python train.py --n_layer=12 --d_model=384 --n_experts=64 --experts_per_token=8 --d_expert=32 --moe_layers=[1, 2, 3, 4, 5, 6, 7, 8, 9, 10, 11] --balance_bias=false --init_std_router=0.0376 --lr_router=0.00047 --vocab_size=13769 --norm="rmsnorm" --beta2=0.98 --batch_tokens=[32768, 65536, 98304] --train_tokens=318500000 --steps=5237
Below are experts of layer 4 (counted from 0) of a mixture-of-experts language model. Rows are named router (the router's row for the expert), gate (a neuron's input weights, with its number), up (a neuron's input weights, with its number), down (a neuron's output weights, with its number) and show model dimensions 0-127. Each number is 128 + 32 x the weight over its row's rms, rounded and kept within 0 to 255. Numbers have three digits each.
After each expert's rows: "comes before" lists some tokens at least twice as common just after its tokens as in all text; "mostly gets" lists some tokens that are sent to it at least half of the time. This comes from a sample of Wikipedia text that the model never trained on. Tokens count by the router's weight.

# expert 14
router:126121082129134165088105090111057145103170163135128191149106125076144089186092156172121127131075107114161174151136138124113151115135098056155123150089148162081137132104153112117157139108168157122132068098061153108129085113117090126151103166070092140144158145094136143137161110188112130169168202110092113138100106121081099061185125128148108131157135164133108141143162123182162175151126
gate0:102121109097149130124127100144176117182090120134088101174124149108170109100163111104115126106160127157110105159112163079156143126077160135171122074176144133169073150203148150209148149125095115107148117100110110175110100109118130128083116117096098084069149121103142141143174130100104071117119190093162149088128144197092107132141185169097104116131098156178162150112051152115169227117137
up0:138153084140156116151094133131142129153124157171180122156192129106141116120155174133104146110156151121146140111174172105112113139052157128184151168157169166179139119175182096097110118085070113157150138107167093163166100141111116136093157086088128118058137102126161115144148143099088093154140130108196128093101129128115109105135100118130031124124116137179206167121104179141168144098126
down0:137178174173089100127032095120094158149147179091058143171187134124165144164145167127194147157184158135123151182147129119148160175095176094151127113166085135084154144160133120130135130129089093136122108142127161097115144153144154090107083138153105155090065168150146099098120157116171137151130126091144142145143134116128115107068084060111094149117109140108170108058120147114117088148093
gate1:112155164126093151091125093172066172153125142133129163166121124083147069146192083150181139168095149116150136150104101118135111086129145110072105041088174087111054111123092134122087135174100163158128080108121169160133108127147114090132097174089157144114125147166171083137122182150155113127087165110130194126162122166078150151165137092133134160119088126081070095073085111108068154070149
up1:106147100097170087176136095145101074150137150115066104125110095131115138123154196124090146098183157167100148140151185130099144119127173141161096084137148190132142128164134139151099146123145129190124144124128126131132133177130100123143135116105135129029083076064163125130092141066109143151165124066149190109142099142100128085112152136048101080147075142171117100076167047128132134073094
down1:070122167078089149100133176166162165119167128149111138090089158162159134067114114088080102100143126120163042157164167136180155171160087091136148086083114140118118124196059138133173132088173123129173089159119133158131152142080126117138126116119071111125081191163082110152171170140164170133086115107176142052151176145115155142160158121130093085139090163067117103166121157156154146163080
comes before: " |", " the", " |\n", " years", " people", "%"
mostly gets: " some", " many", " several", " both", " different", " any"

# expert 57
router:113101123109167124120109109126142092104130173186147164138077163074090104136058143144133098139170170126111143154103092143117163125111150170096101131104182125133091195069102199133174098159179129143148149102117117132134145159146146162174101139091166114160198129150097184074082162150090098093107109193109139129165110118145132149091149152095069074131166138105183146142138156134079120162140
gate0:138106103119116116126066078167101158152141157145087160102094103159155081144116114098103109136119143133184118190109158106108066123107202135118166125111151165141139083102120134098106121078135137092056114144141099192139153108092083144103118147140184169161098142118157116135119186132165088099157117142169153161134126149197180126112112116179078178132101191120150146169128157141138084162140
up0:123107114097146164084058102141085139119104149176067130104116098132189100140129108127139104106109156142181113163080129087049131155100154153152195115126107176161140056110104151075114104096166134079150097163122125177171138064123097164080109142130161153141102177103103123147137183139138074120168118142137150171136144179170160107110104108155104191167116217147130127123123142139147113153143
down0:139168172140151112133125141139109096136145094115099204121075128108121117149134135171127152111208154097141153102103110121094091139125129080124103128097126104147118128128120119103123135143158177141079150097154125161103165167120100072072148102075161160094139086128137140096102125128144134126160042155185107091137169121137197137141086211152135098156093140114086127103121122056073182189135
gate1:141132146142120179137155153112129112158172160151136121125148130116083190126123178127144122073108156078103189058213120151160141148123147155124109170094129075105168142062129116100107113070135133176108145144159123119144199138128138129204094125109155037123140110141126124175127172156129125125107121141072142146106147125154047131082162146141139106124160126141153168131132140176110100163145
up1:124166128135110062100111093155139093106069103151120124111121087154122072112119097111120120188126101197117099194039164127110144108097106110101146089133180166134072119192166139133138150189133155071121107120091158152161062131111135149068146130167117184143106169120151116060146072112161154122125113095194091110144123123104219152171088081109116122122096130099078137124162090080121152103107
down1:133191099182169083146111098111111097143134110155157161138190111161154140165121178105076106164123154108078166160161169124081154131134090115073146142136134127068095066196146090129102154139105098152168132060143107120223163116150151096075128196139114167131156174121191129132159112104118166116174118102109143167133152122057140154139132120140143112114116124129117136089118126147148137125144
comes before: " the", " a", " his", " this", " their", " an"
mostly gets: " on", " for", " from", " in", " at", "In"

# expert 26
router:107130105066106138132148131131136191138143075165092129165114144109149112174131107146122107206128104160099132103151162121094104092179148088125133081086168092188109070100145180120109151100110100148139130112093083163075107096138136116175081136176175138121038111121099141071153055145116161130100142154143113099128098138105109112169102148177134160120159103117138121099123106178167203133156
gate0:152149164140133144100107126097119139162105104154128093103155133117102142160154156125121222108116079153165168062155120098172125128156117030188103141084142106148163078065124150112134117109142122113065122080101147145141098111096142175177023147117161139137098123121130096127104090144149107164118174218121130116082125209133148086161082142157105115159143098129151159144098154146092177119073
up0:143139148133138147139141167134119115152129118099139091069158120128092116169152118118108206139151152118167116094174115127101109130131127088186123078137154131122204074137167129094111076168150116114136075059111165123111132176104085073205083126109134105131104104110161120103122128096165137155120120186149150131097066167121124136147097165116146090132160099160112087144134112093066142134095
down0:104110135155126105087117145074135137077080150107095115087082176149152146150123149061132134121133150126144148133152096110099100157124148149123061136170198156114180086094140059135128093149077120124124109120098117094182157096110126123118170094143073099140167127169071167185122193087102119117147132094166145148129119140173151145121086130092116111153048119140086219131163120149104130174169
gate1:066168080135139108188113146188135126149099181105111101136124140095117107127121156057153112152134147159142155159157133120161059139137093089083141098136108190130120144174126137095094163124164094112157160142153125155173133113117170149140115102111133139086138103182095118147138068159103156066146092119189159119112090158147182113118135089055083183167116099174162044107129123119145096064129
up1:124158098177171123151088140144109128163158166097117078143162099086093152149139188105134191102148164178148162158129142093143121142114065093157128125137150190158129095162160100132090151090147143119128121168143122187191138113110126106196115132063173107081086096094133102084150052118111149103097133114124138142091111187136178076112136112049163179157101072163112119091147154113144132058157
down1:090088059183150149193078093185088137175166109172118068131164132081076098130130213128099140112123132127111098080123156085119089126125133105123165122159138124137087159120139087110096166147126145121118146149113096128169121093143175130194099123102143118110144123134049094079172099143115109129129197118141134116187211112156052110136096108157113167121142073134111128107124156181128130107146
comes before: "1", "2", "0", "9", "8", "7"
mostly gets: "===", "====", ".\"\n\n", "Th", "==", "\".\n\n"

# expert 16
router:144113183154057095102123140137129103092134159179124069121170068122138151074182147081127121122130113148097103161165102139155086098125055075101146052103100162101119075158154137156141139133181174153162157125137192187077161112147096077117053153151131168067106151176096085065092154130130112175139165141077173168142169172114138098161123153129173167189125101120136115156129175110131157137099
gate0:111194097174181084158165137201126114141128115131137103100146086148149134133179058134086144164130140140134086128107138086158137154049102150148175132174123088170130156173161150145144152157106082140156095140097113126150140138061113119146150106118096128188156109172131157117077060108155134093130032078192129128112118105107043104182163131206167103132123097152107098068153152115174174141048
up0:148096115073125167117091124097109105137105101125132131141089188154113117140074196166148117074131108071114182143142132151089129133165194182117114158107089168083129092120090065120130102108141161073138210111110124093131125163177152143102133097128151123083110164095126096146165157138118123151114197159125130146125184152163158158093115133072085103097138151162165157174099051138100065151168
down0:129138135143152152092135116165089105134088166134154181094190159112065100150125126127127101082139094131198119114102108134135085190132109118098174062121166188139122067105136104172121099115078146067187129116129120090121098196091104150137088110163125141192144075100109138066080152120074110122147140150158183127088115120117149144151108089115052134099093128135082043165086101148145101115129
gate1:133128131125123123129140159077160104190129048118158114143121172144107166127128079154100107130119092105193121159155167116131146201148186197122167163174082124091131082089076149159202150086130119096162110093142120130120158175136142140077101142170140079125162132098159175136172133096180015148111136169125124143139141142151091101121146174116140154080150134116180153189101151146163073134145
up1:124139100108157129092142112209085126073133196138098131131116114130166076097106173136152111127156150125058148115109081152119105044091091101137090114073134157140119181186151079129098075172131130118115174173123131103144117123128124141153204090075114165121136103162079091122073137151080207117138120071142135142102141101121135159113129076148107105181109103163104090079147090138109158138097
down1:069133148137120108112076145117109079126161172125138159142077111125110111086080154119123112134158117131191173135145180100095103120143143082144085100043045138155054159142129152136107141103140065128146125106107204145129132078093124138111079118119159151152079164193099108099166097152118116127149124154127087144105084153104100119167109146146133134116074169163130165165112171099104125110179
comes before: "1", "9", "2", "0", "8", "6"
mostly gets: " Succeeded", " Animalia", "н"

# expert 11
router:058131121166190160135167075105107092103189152096149120153092125092080111110099109066142127199131113147100193081091074117168075135133159117163152115098175126124118110139125118077119114179114102182129155104132141142109079158126151145204117084100108043140174079101098175127102181135154097144129086143125127139140143062129165084125089083102112110130121105102112097151147086125197090110103
gate0:154131184124122148134102184167078061076092121103137107132172072118140123124104154157093191096110192104226129120111139121109103150146124063114115133135114155141056156147154111185127104135083166164129100170148131086136134124074114150123141133119096127123142083125116062082190105090188182123157087138082167083136103150103159141132118193150106133120083133189156101124166151166078108133172
up0:146149173115133127136104191175075055074102115107149105133173064134135117137114152148100197105116186111222143115124131117101095151157123077126110135143120149152064149129163105185124110144090165160124117173139155073138135118075103142137131128142087145122145080115109076091191098082194184118151089133095173087134102144101143134128134191149115139122079141199154094121166137148075097142163
down0:168120190164118140144159147089204212186140088174078171076095126085149114047180135069180098108087122161145139226092169081132149132106100135115184125183134160101175139081083150130145151136121134098157127118101124159173107173135104198088120073093132168225114175096096134179133097090091090137140125136129094161108159133178159127112118128129145147160138118133162161124154181152066136130087
gate1:135108141152099090096071125125096083104054153114139165158145166096095150058117122189157085113091173137120103122148138153197117183124117105077092055111126110152127085139130085102088163182103119168124145093146150126139121086147195106126132177136064104116171153135206125159153148147153128108116202128154128081181117055179220083136096091136113106054124128080106100183142164115141074096079
up1:122109099105145104138092110143163128146160071136160131103135077119130152115130088107074151120194061161124075130101212065140098077129127137092129173171110147128126099093142172128146123107175062091135213126109165147114065094171148140106142133170139171150163162192095110186109106127086184109127118129132093108124088088141119152145104147149095134195153125089160099102141177152119134111104
down1:105197077118172071109128147138116161143130180057136123170138108177142166126113118197099173139150178104149128171135157166134078087143163097141103137220093121148138166141089127141206059095186066155130105147124083137086159072077107038101190109105155150131124128140097134126130111160136165100148075120139091104129102163125126135159174118174129181101120129142106092175110172142140162137182
comes before: " ", " |", " |\n", " The", " and", " ("
mostly gets: "\".", ".\"", "\",", ",\"", " –;", ".\n\n"

# expert 49
router:111135161194121107073174139107114102162115102132148182082121146142083090124147108101128089120141110109103167118065097146145169130118163114141100096101173113108142147115090162154100134092133121177117076155162156190114110142153108134159079185149097152119107127124133094100091160158166112136142069195147166086195127173098099116146127168176163179174186129100112178118101161134155152160115
gate0:097067164157148146153100123131136149192125066131057160098157117102133153185151117099146144116114151153134098084134125131176145112137148084130083112165092131068114142116067143188128129122115124148114139080159123131114120181148101134170133139109180135145135118161085131146127064194060107123094120114142139116115060166168128152127090094139096132161147111086098050180116214156154123119190
up0:077162102115101080168101080163109153084091117135141130133126117125137070137087096184164128164143110173135111153122140132134141129111120169129163137121136114145114184155109162125151137103109088097152114157095107153125051132111180112121134191109136185148148105131137128150109059167151083130158166090157071130129182150137141109134100156113117156170142094124154092116096194169102117087122
down0:152094145154119141107176083069110189177108073082041077088156094104108170115093169173105132059121117140142133065137113114090122121151163117110162139156124139139074088162147118144135134140172177142136067199042102161149153118072103139219133166091159120075136137134081082144155119154100116125193126143116142145159181142121129137137117176121124167163123135163121039123088159157146103155102
gate1:114142097072107124129096091126140167126106138155158151169082120131144119094115127077156132163104078112115137147145128158158090109162162140081114125093110129102181119099116188149117137100139088127115116127133163168122105097149222133095104161129116141107160196116061121124079136141147095200160103121143090114147200129117106160070120174145136067132144136104189147108069108128139145065097
up1:192149175149122127138143127146150134059106151074182165166132123101124108133178101142110132078134076186143129148150128073125186160119085176115136139143138137145145139174121095160132202152082135138174098113094145120158108146175142107109151170136105154164171123084158094097112127126152166085060158073103163103109131126182174129129084116161121140105083130146116097109080150172171145102146
down1:162151166138114096132094169175167095111143163118130178135129157120120196083138136195122114111077159147161168137136144190180130096144149194158124147129123093102123131117138140113120114130108136165115166122130115162151041094177172168103114095166140168146123133223094135102050123154144078101104105054119149070148108168124167146135125132072117116156096083132166171095183155120122128162118
comes before: "0", "9", "8", "1", "2", "6"
mostly gets: " Bor", "aj", "After", "b", "1", "g"

# expert 7
router:185134102082130149133099138170159122162103163132100081166151081137113125124113130167160102073122171124140147077133138112107172120106158114125120058115184088137117116145145065158091152098098104202130111089093091115204138144172112160174141132175121087097097100113157096137135149114082169142149162157179135083124117184173079150132162157147140114109091129118147105133103162127093161088118
gate0:143126096153107111114063106165186093181150133216109113146063156097119126083128104134114112114119147136109144110119184151184146120178080140112169134065109116102092171066129124145137198082104133174078140080170140140135156164146142167157123088132162044092125136127112100095187170143148122149102133149110153080148092136101125168080171204112172090153085115122156152144118124150128117182145
up0:138111099084095092129146177132158126135067123102061074067094212092102109126154115129156149154144156126118107156143097047187169125162140141113170120116094135119150137096170107165135161155117121129148122166151186110157088155160182129148134109151103081150146134118141212079166140121138122126136129096096107139102088117078104113109127139091195172119177140154188096135174096103138113149122
down0:130092087097124101156092120099100081148163128071120125158196110122108121086178133116160118094124142117149107193153146185147121157171178075110123104142101110137091209122172131114105081184153123154116146134108104178131124148108104017137107113145128171161167142131123162131180149162103153065169126125118149092100097110106146142148121156109052178148163134078127131181137102099076147177072
gate1:087148132108226135109155138136098092147182156125187155156157077116111109158150075094128123102115149150127097067121137142112176094153108128128134103191115114138098126116089145139141120120094094135150127090131127150135126130143145154115136169145167114103162097188189117174165086163101112131113057122129112086120143041128127161167100103169119101149120157136135176117097193162125172086105
up1:139110135143090127120158208143096191134115109124052147073131178144170180118144147170154114168136104158122086131149108091124116157106189106105146166117137175142183101124164063122122127132107121072190113171118133126129117106132113083138112097042174096191152146066131152104131141129181158167118147106130139135180097168144090114129147076102159180175125094114107118127157112124133146148176
down1:159084098132141138137088147105124101119157108143114136175197058143109118119083171184175147144108139118129174164119113140107069120140134135117107081142147089140157138127153098076126176107086131132138184158106117145133102089207075118148155136184177160112120130083151080093130112110145148186108114146145144142106112116066127122167123101134140087156160108129104134181147092124109093157144
comes before: "\n", ",", " (", ".\n\n", "\n\n", "\""
mostly gets: "idae", " Indian", " Street", " America", " Africa", " Cup"

# expert 4
router:154143131140074115140147097133148150114100148136151122154162067088173172154156101150078117155148129150132165108122149155197083130103101061114092153082187135193143107095099156130127171163127134090110086157104162167092066050134139138124050114099101174157071205157063154125137140141115075079164143108142146098187124101125103083110157113107111150173144133155114087150095138124103161120140
gate0:132083122147130172130130123093123106111075112138170086118097131092117147091155148116197122085132104153131114117170110126101180091115129098158102132140121087125164126112143138121067112136114125177125166131165133125177135086140165143118108155255133106115102152104094135059129153175152145142132122191093137152114154107147032111116115162127120129121106161087158147149129182103100111099159
up0:102107117124124140111160113081186147127074130175135087134108106104141154049091143107182100143125142148122085148159130152080201072080136066167104147139178083152143140108141154133091118164142139173075137153165124141136112105122121132103105163255101095098098151131107171114112164175127129130127104144037112181116140098144078137074120171099151140122076157105116137146160146131093127080139
down0:156111121143135187079073100140135050132121135135161117181068082069107136119116214086114124085120110209118113111153124078116082112133112154209124140145085155145184133073089182148138175154129119120124129097082118093110107107133159168203091139162127199125146120143127151214157175121089121091111119124171161181151121181123096110138111104114116125117108220150143164104108173132126139117172
gate1:178130161173122139157082138172134135159085167155149161199113147101106169116136175100148108206128127144150182157095143103159109136146085151158134111115083159145103152119136082124160116081146155137152130215142105117093141128072139118140097112147126136106138120194122127131177171136120116141140202086160113101181099167123099084196127160085095161163112122203165169068089091143092142162114
up1:162140131194083113107109141147187157143103145138150184172119138155162110104161114117136099165095104129160140151105169082128139165135145145121161164138118149116079113107126081145172117084120113143217088189102084131079125133049099112148079134171070133148123176153163162172152142145089138139139164076138085153128150148143087071152112184119110165136056162183181160034071153204108153134132
down1:170107187111153158131131136070115114087086095178133108092147158129118153080141175099150119088106154135121179106102175141151174103152144120189154161140081110063099097189180082118151136142121105114179135130117149138118154088146099111113136132071123118106127123078128151045107135172165119187136151158133158120103130128118140112104114120146076161151138123150154122165093155118114041178075
comes before: "0", "1", "2", "9", "8", "7"
mostly gets: " His", " Phylum", " During", "″N", "During", "°N"

# expert 0
router:177100137143132162093154124157155074174190104158113095105162111101078163165124161142098139116138116112132132075089102171120128130149082135117101147141154122150164099103072205106117167094096162127112117095060115159091198118127151076121105131148155186085147105095101164148116143136151165171127077138083100092087142142082109154132103141145161077146082140065115146161136192139145135062195
gate0:132130093113042061131137105147142131178130167187102107088115158150138144129128106140115049138169128139126066106130110130101076135110166147115146117093107179163153155129095066110154138108181133111138188145179136168187138148149108094102190099081128128181139130151132153140121126161074100172100133098130124154152122128158171118116117074038159191120120137118130115115131164167134101135140
up0:132127149107083181141145162168122098183115123139111179103107088121105176163165130070174111063119179071119180085164112109145155105144096094140129160046117158138104128132099114138143134164149093125058149119137101076206160140075171173132137121090171110147144149183070107101118111127120159148148098111080095172113133135142102139129149102132087138122075104101147157114145149197141057128163
down0:088118182188111141128079109166144156189110072154098144168129150105133132120093093090126171098073183112152170130141172134115125085130172148097064159205097191141156104113090106096126090102147049125113091129167078187152175056159167047134137078204135192110131086150054139130120119124090130110144114132128099112129107109124145126090115149158105119126096175138106044112100143170104150149088
gate1:099141147150107136111120110088131184111153129101125138177200100124115123076126148120125160212102100128128128151141124147126106093065144076080145139140169127140103138174160095124120093093109132163143079188139146185160075155155147082122140157094137065137121127176106154119102126116116084135088127095101108124103107102147117134194110109136099130121229115099110100122153091134157116072138
up1:158192089124142114086157111108056122096130133107178117089081194139119083189081085195088110118140105182086164132121161132121113176150152221141067123129118140105165141182140120122071112140118124085186136121094144080156148161113110142136133126185102137166136129108180150187142145127119118069141155108155145146125138110060128139082140102126120109138096127138116123107096171157132161115137
down1:057146139139129148091132151131131097117097103187148145124123105111144134167146179137102161115155033130114123012153155144184089122086151152133148129080172158149152124135126094234106156096104148115174088131079077143141115113085090097131132065115155069090142130115076123082135183074125139101070148143154102172106115106090101085108092165094142137149147072168046124191115154162153174147127
comes before: "1", "0", "9", "2", "8", "5"
mostly gets: ";\n\n", "9", " None", "',", "\n\n", ")\n\n"

# expert 58
router:143078114121137166105138091145159130113106174116127123093164143129099134138089170175117073100101157115171142097158116116145064119115164108148130082115112161102182119134173069150130156150097069106109198150092192098138108134103138123145099121092122142161131111095108069144077122111126147133103095111161139083134141111105117060113095130083146172091156135095180105095151123095063186128143
gate0:130147131111094165108150142148140120200096096117160122170126082198102182167174152107044151106198117160137137120167163128139191199097141155191184184146033090151110101134114182169124156107121143128153165156121151084110135148159089145141103064153106167150090185123114183168105092124132127112108101134092154168099141157132112123113213169141121107144102142106121126148092108142135126164180
up0:137146138107075174106149141148135127191112099136160102171141089181103185175166152109048143115178129168129131096164164125116195185097164143183178175144050098147111085124111171166115158123134147129160163128124175077121131150153087153148115076158114163139091182119125172154115106129131117135105099127093148180103135167151105138108193165132126107148088138087119111154092102151120110153176
down0:133142107110185120114207118199115120113150111066102116156120175152096171147128156122154172163123135153152183096149124071178137096129093165162139113180163070134098166108105147084113099156169157150083106145183142105195145125135140123101157078158192144153089128132122108113113151124131136119111118126087139099183088199128066099149187155168094149112083085142107151135072142099073058080110
gate1:152123150127189177142160181154160137122148083059141109126092150121113133102092133189135118124124120153110107191128081134143099097099096141137169095104075056106119127131137062112162135144000106154163166100099120112117131176182121156139126145113094131117154084093156143134106079193164100125129141144168164060130162058083071131138148113166155109136194099134159166121120134154126164100084
up1:126115111131066144098086107100113118100113153176110203142165099095151102174155079086100136101124195097129136060163150066117179127155165115125096138116168114155134108116097113157124138127187116123107085083139183127117106136061180141095115122153174154110121119110119124058161175100112128212136126107123062162143059183181112150151092101146141127130098143117103096130133121152101095154152
down1:091109138217131098150133165149133106190121155162191134149171112051140140118135151098124120128171123119212111128101201179072102197162142167113072123105111127172147133133112114136172091137129097138166138094108095248113107095077156173155096143140143150193138157142141168135095099138157173154104137180120107152105115163114118138162085077139143123150155149120147138143134136099104118119161
comes before: " to", " by", " in", ",", ".", " on"
mostly gets: " used", " located", " based", " released", " included", " killed"

# expert 62
router:129139127162158089080204117170095100104069119156131105095073097067128150138134195170116100112154112111104119141115162154100154105179093030105156103131107157135150131121209065132174139118142080072143138171121157146136095114143120126155117122083089130096133177120113062162185115118143144051132149116154170115104101116129149143130132106102118123107154133143138132169125119151069130088145
gate0:126147111139199104120107137131139097066116080153100064137133107124203150126107098113166134067158144155092070126125116147111147150123112095193176102084156121135090139150129113162161150164132105125125120088173083159160169114094104171119161115106082060078148098084148044115177118089117149195117154143133130107057122203144168170183150083151128148166104161173086144136150114115213102142156
up0:159131116145097193123135156121127175132120159102158176148096106105141141162174102129099181151128133124124205132182179138101161088158132107106133138141079125175111116112074154148110168161113134105145082078108174109139115125105146185092103180141151166086101095166150111077139168155140087081181082080155094143158117106164079085116113158143142098151090097158165096099136134168147147160114
down0:104110148118091075110124140166181124057111122098110118081144140176113069121161101102113077143106133151089136153124144147109162122152148085153116104129146076115137099092102184110097124056105100122154143140226199055191085099120093174109151115118091147147146160137135169124123091117105123119106082112121190128123150110181100095067151192085047130119119126143066166081111177117067108139155
gate1:143205138104150066126080138108130193103137115118063178117109139124133133101145109151117095084181086179126121122150175155068136115129170104119088104098087112133112158150068121097143058134175093094128134044133119160117128088132130156075148167150142145138133087115134091170126095132105121167182092120173153126120140132181135180109090100137120096113097156112215129135139118195168152165123
up1:092185152086163059128113129135112164150122135149050122071099126097140140093113130146158042081195088178146056149128140147081134122119163115141125073111106143117119149160096118093139058106183114082135178074131124189113105081116116132098177145103127143164130130097129123181130079144072142150143139154156185158122128159150174203160131073088122131113128154114173139181164122154185127139136
down1:109087109163175056134155130136137147178138173081174189123130103113097142121147151132109149142157098094176174126153147133074075153120171122151128110140161102167145125093166143112105047145106098153076099118114067109122143116173081137165117108101140134072142080130226090108109138172135138100118113123157161089123163090080152185109116173140129140191158207112164132115132165134113151135156
comes before: " to", " in", " by", " the", " on", " and"
mostly gets: " made", " used", "ated", " known", " released", " held"

# expert 6
router:154110066112106137169209150113079141110117118150082100103137126169157078095104142172114133108144207116083117093202101093142134109125123117177108158096126124106148143082172073114135183136119163133088105153157138126171095165111131158169176185081100147136148137111084111162132097108156140161116134085157128139177108121104095108173182142157166123098133165171153149117137086130153116104093
gate0:087078086118116127093074152154172171183160091183118076128129111097120076112138112129167130132074167107110160098129110124101177082154127122147114155159151126110226097122086132097101165110071093190132080155118143087167164158211163065173166118136142105102128124121140144146125178140145138122101166158050145089151101130096094087173153171106144107134130108117159048079166114159035187128090
up0:108145151116130168127144165095145124156191114118107134121110152088131173124153112109174124122114105095105084128183111110163133107156088119143135155144181138157149152116094157159178109125119089070135139181118095107139145151187183103110133109111177119175103136130059156124104133194144114084150133093144140083132135100139134136169144089159133159100175094101185131130128184036131138126119
down0:167168139039087130140131176118178144123138076160142052107100127129175153126110114134172100101135145146091120128111065116127145068085083097139159124137136118095173110127050114096119161082108158101149172119103162097128106142180079152127169136081170095100069051071110097095152165106122107147097158166150140151161196194154052124085168104096096137086116098164148147157100148109175109198160
gate1:147124079139114080173145149143127151144107122206098139083136137141138095082149123150134108138118174169199092132114120091117109128142182114094101120102139080148196144112164103064102129111186116130190061204110101116148112113147063082139147146145145184157165176111131152162104098114070201120115148133085097174139113135098130101147137153101104139117154120086124054097145131189082164120097
up1:132075180172104135093085133127205114129132113109154121186152114135061152142145140129103087123153143135161149135101159134154142167115113087095166162117083180131096076136061115157138166120130158118062186032169139138154111112123165176142126118093117081087116101155185120111176124114181133177101124132111095111108119159157121150110132184052136138134092136148104161150188171127162037112143
down1:077122169123074099120106137105094140201104110120128118134089173107174074080131129098095102073108144112136087184126185163121095164135125142138154151108110189171128160171103168135212102097189102126134104111113126167071154115104170129164107111187099165109169202176103185139147121127151146077190149165105087143103076160109184123162146102152088176108122138109162126167185136105068146085091
comes before: ",", ".", " and", " in", " of", ".\n\n"
mostly gets: " member", " members", " company", " politician", " species", " player"

# expert 32
router:095141145113147120183134135151113093146129087132151148129086138142186098127152093109097152186113095130167127145180118070100119089176110113125129142156170179137148142081161135148112122148174144122135070082106118092120085125119135112122031157144112149143108130135132157104168114129175065103087092138137193116111094088136124161074098137122157090160158149129176071109141092141195131057121
gate0:152146162189156143137128138068084131153126069092062080141204135091104151077136144107178149106139196129133111103114092138125131097144116052139117114124090115172087154104124162154144089145154168139071114103118156211126074150168161149152098193103171118081113091192104074102075136150162117125180148146107089109133141191100135124161099141133142125155150147148135127128150142106125114139093
up0:141142095118128094135181172110132106115117122135146133160146063139146145070132077125175124163136178129115138169092106120091119108144146129096119118070193061140172100128171096095149098130123150106197099173095103157113131194160184070139132131110125088114114131104128109089080155146159150137203136155086090166086155127102079110151159147107181129150135086084129139080162135088096136115083
down0:173120149150114054098167118112131120077114163114122110117153108114135112120161147153088149100167116139054116144123176097170143096201164146080136178031122092134198119134068162094156175086133176062121170178178153162140147131142119173147062115127049113121146218135137119151086182151082160082134135128130069110120103064129088190129148111069152037134151108071080162128093153177144136105137
gate1:159136156166121124193157155122140109134115129154100130129170057102089206134138127135167122150129160122112131148062109154113148103164154096149109124089125091136188122092124124088164084129140203114135150144131114193161120150128143116134147102100168140099078166160086074062077125151129082149194110143132122108109178152127086129098157166131175124205094157150118132101109108100097088151150
up1:153154156103155082172144131141171109130157121120098142160194046147110140120134116126194112146138190150107176191075096137109158069149114109135113115081164123144195127065154092121147112143140194096130169149127114176158102143160136112118159079106118163103074133132087127057111121153091095107146129139136152124142111146091133128096179164087186129212104139172103124065122108076131076149112
down1:143131148127112081113138118160166126118135182119147090173134139149155121137185117161069101104154077158127093138149172146211103141126137096093192162050126101133160102162101121143150123154149142108138206212128179173156189106118079164145109093201098134117146171171203132159130174132091090143131124086143137099113090122139108185100162153124187110125155101130084117118102068144149150142165
comes before: " ", " |\n", " The", " he", " He", " In"
mostly gets: " but", " while", " However", "----\n\n", " These", "   "

# expert 55
router:127092127087145131121149143104176135102170122125155085133157116121087116137150121165090091148075172140155121105109135095075106092182165190169150146139146084105160146131098063140174164094156136135126141134149054093189144176149144098101148162082069147125104173104121151132137135124116085140167132134107136097136088196112068087179155139120155161130085122132104187077146092163101138124080
gate0:144138138142117081128133192164169107141140150153142137100132074112131125141114134151184155143119169130138150119106077099141125091122068078109130145089163138155169149145079091134130217103080105146132120118120107132154128098143110100156187107134158102140140055111123078118130156087115166148071109100130186145160130138133130121090162063199146179097107140175088110160193175099167133136161
up0:071154101153084072149093139136123150104102166131148170077116118110161078149073183129092134138100122178150098131101120127053136128111132125107114097158111114157122133143120151151082163133129141114112132132122146117168120067161116099098133141133115152179150164080108128117157088088111151137155149140170074124132098144172117190166147042147095125095117156149143134106133090139154130128098
down0:179121156159065082163103101146125088175115190090118157123129132156172145130162131153097131167105105153124192181144128176104114136135107170153123133136114174166126122153098184134142119115131092133123175156095127176114160114129131101178146117134128181197166114125095171200093093130092155090168059113128114168152140105174137178110083161175128079086139142112163144125142145134130183127170
gate1:070153160082152107160128120092156117146130113140130093128176141114143104098132122134147102117125102174118115146141110156149094086153097078075085075163171102148086116137118154104205085166154061134199154130119140175096182137095109125095131173144098135112140149186145170188057107114098085115138096099133119136100131135131171125145077041144078175137060149082091099112193142130145128064147
up1:094144148081163081145133130100153115144124104141139108147176147127109094097142111175138089097124117188133135126130101140180091082169101085077076075151161105134098139115099122118213094156133063140189175128120123172115189152118119125099144158144106127096160145195162161190057121121088088128141100113144138113110131134117162133140079058160056197156073153083096114130199139135156127082133
down1:137151163168195100202131093143154147108165116084110072019103179116126130107123140155131162129200145141136128173196179145146099154105048058176113127105133147117174168132172125151178109154109110214097121135106124134073159152146138149127119128139098164151081081155149119108098118121140130113136180067167124148169170130143164155209128136132128153148093133110122160122163100111120107159099
comes before: " of", ",", ".", " was", " in", ".\n\n"
mostly gets: " University", " School", " album", " station", " region", " College"